Weights of a small mixture-of-experts language model, trained from scratch on English Wikipedia: 96 SwiGLU neurons an expert, 4 picks a token.
Below are experts of layer 3 (counted from 0) of a mixture-of-experts language model. Rows are named router (the router's row for the expert) and show model dimensions 192-255. Each number is 500 + 50 x the weight over its row's rms, rounded and kept within 0 to 999. Numbers have three digits each.
After each expert's rows: a language model's description of what the expert responds to. This comes from a sample of Wikipedia text that the model never trained on.

# expert 43
router:538525491580543596599568532441465525442591495554482478425464428471537488438455485566521539430518469449443545557511470537507459488518514520422480448461479531462568507478550454429511498515488555
What it handles: Word piece after a starting letter, mostly P, or word-initial stems like dep, prom, pres, as in put, path, Putranjivaceae.

# expert 44
router:505546471475418486573467399432503481563480378589477482505522566442456507527547459542497446470471409462471416458438536478582534497451519502521544439551453461574474422452512465495566415446448514
What it handles: Subject pronouns starting clauses, such as he, she, it, they, often after a comma or sentence start, plus é in Panthéon, chargé.

# expert 32
router:571568546418485591503584460435440510466409546582547523510590545500480529395537529455490528413539630574503486482477428427536525538557497506473560545534444439523489366493570502493469594515546431
What it handles: Pieces or words right after an article or preposition, such as adv-ant-ages, advice, over, next, capital initials like S, P.

# expert 19
router:445509562523635533416477504498535445492586395520577465522509570513554467477489470412516479499428400522440460455464475529487566533472499581533549551627495513544495471575600481585467442525526550
What it handles: Final pieces of place and proper names, often before a comma, such as Fort Wayne, Los Angeles, New York, -ville, -bury.

# expert 6
router:506487471513393541518533540511468472461530471382481474493507530451536404442480441450571561503540506446447473564560482475470454449480468536492539461468462511435453461526525446502515459464643517
What it handles: Digits, chiefly 0, inside years and statistics tables, as in 2-0-19, 2-0-04, plus words like million and international.

# expert 23
router:515518541422529421541468536532398463513505339476563592543510459582449397452456552628515555511474531540563458538482455476481431439404475561428468540556470493473462532446535437518507417466475478
What it handles: Newline tokens ending table rows, headings and paragraphs, especially after a closing pipe or a heading's == marks.

# expert 46
router:477452563480512571480502505451549615530440547552500467408488524458410573454444580452453438562433492383462530525582404491464465490502487564455518504507576530494463508508544587521541413407458477
What it handles: The word to, mostly infinitive marker after nouns or adjectives, plus through, until and modals, e.g. "able to", "from 2002 to".

# expert 38
router:485418448498404580516503524594391561514585505547482438497405504517493452511521419520516545463490465529536563587457455541537463470545517488546479533431390529505462533415578458449462452483516614
What it handles: Opening pieces of words at the start of a line or list item, especially infobox keys such as Label, Field, Starring, Phylum.

# expert 57
router:585525511391489522636558496494411461445506551462508620481558572560517444557563490568528529504459485492434504555531537514527506482486559506491496496448469536475493490600541451598514446497545590
What it handles: First digit of years and numbers, mostly 2 or 1 beginning dates like 2012, 2018, 2004 after day and month, also under-20.

# expert 33
router:459482515474583495407362476452481541478570469469579464484568553421536534557496578397492548552465436487475456603482493570491535540586498450534549427503437484585466532548529473450455480390487496
What it handles: Inner pieces of long, often foreign or technical words and names after an s-ending piece, such as Renaiss-ance, Motors-port, endos-c-opy.

# expert 47
router:600475472499427518471531509490565523558481507498489520454499453414456536463443415548470535472536489445474419440545413447500505537511519561458483457479446426470460461451543505609556432536525459
What it handles: Digits, pipes and symbols inside tables and numeric data, such as the 8 in ISBN 978, vote percentages, ±, and Notes headers.

# expert 10
router:483464534445487531465497429479456466557461546459471497529509545496499556548541528467502531558506504500436518466654478456477615480464549571479404423456467409587496465531532551485466474560522495
What it handles: Be, were, are, have after there, modals or to, as in "there were", "may be", "can be divided into".

# expert 9
router:556557554596391477533498487473551492529419508498526578524447516443578513440392524472440538506520522486542480382444561425460463539591584517470454412458499440453518508466516592503481560562453503
What it handles: Word pieces right after an initial N, O or V, in names and months, such as N-ov-ember, N-orm-andy, N-ations, Nou-ve-au.

# expert 41
router:487500520445607439507503488403448481520495584480553462423540570590512449496517563477585437396598500554413499603574615433492471405457580583511583538479461476469546595492513509504512515469446540
What it handles: Colons and other punctuation after infobox or list labels, such as B-side:, Binomial name:, Date of birth:, Leader:.

# expert 60
router:563567384575519511445454490465508485560501536480549522447496498482570522591444440451488511454596543501509551519511548472434565511508524479501473464570535553505375530564425488431451508442472554
What it handles: The suffix -ing and final -d, as in Fight-ing out of, Aircraft W-ing, Ab-ing-don, DOD I-d-entification.

# expert 45
router:573492410511485590572511509487484446457478464411469462418409501422521538491594505520501483524468462493617517532489492457617518519532519475480429488474503484575536446498562549478443462514453562
What it handles: Word pieces after prefixes like un- and re- or an opening parenthesis, such as re-or-ganization, un-less, un-able, plus everyday words like young, old, son.

# expert 4
router:483471540430490505515429432463547531555568456532537476463468474501562606523535468480481530476570515564499517449579487464511591472421578499473418414476533522597487555445496528554502568519467511
What it handles: Was, is, had, has and possessives his, her, its right after a sentence subject, e.g. "It was designed", "is an English".

# expert 52
router:485501594499433540434525521511492373542530517553472528567495560581499426528485485628437510571570534493584485528468534573475550408426465523585521516391460513448454467494481532534401456450539587
What it handles: Pipe characters, mostly the first pipe at the start of a table row in election, sports and results tables.

# expert 51
router:467535502516531484512490531518516554520518449402556445467472437536452379490494579454483392435483509521535472534440513583582494502555495479525511497545481430538494437430518411567482523493444496
What it handles: Early stems of common English words after de-, dis- or ex-, such as eff, product, dist, al-ge-bras, de-af, div-est.

# expert 62
router:407553462571562476519392547568518491581468486455562518530427451558465459519530556434440458525499510525521536613447562602521465437580564610572577534475549525463464512455434543445515482461513536
What it handles: Consonant-heavy pieces inside foreign or unusual proper names and taxa, such as Cro-at-ia, Lyso-b-acteraceae, Cra-ig, Sle-ep, Az, Turk.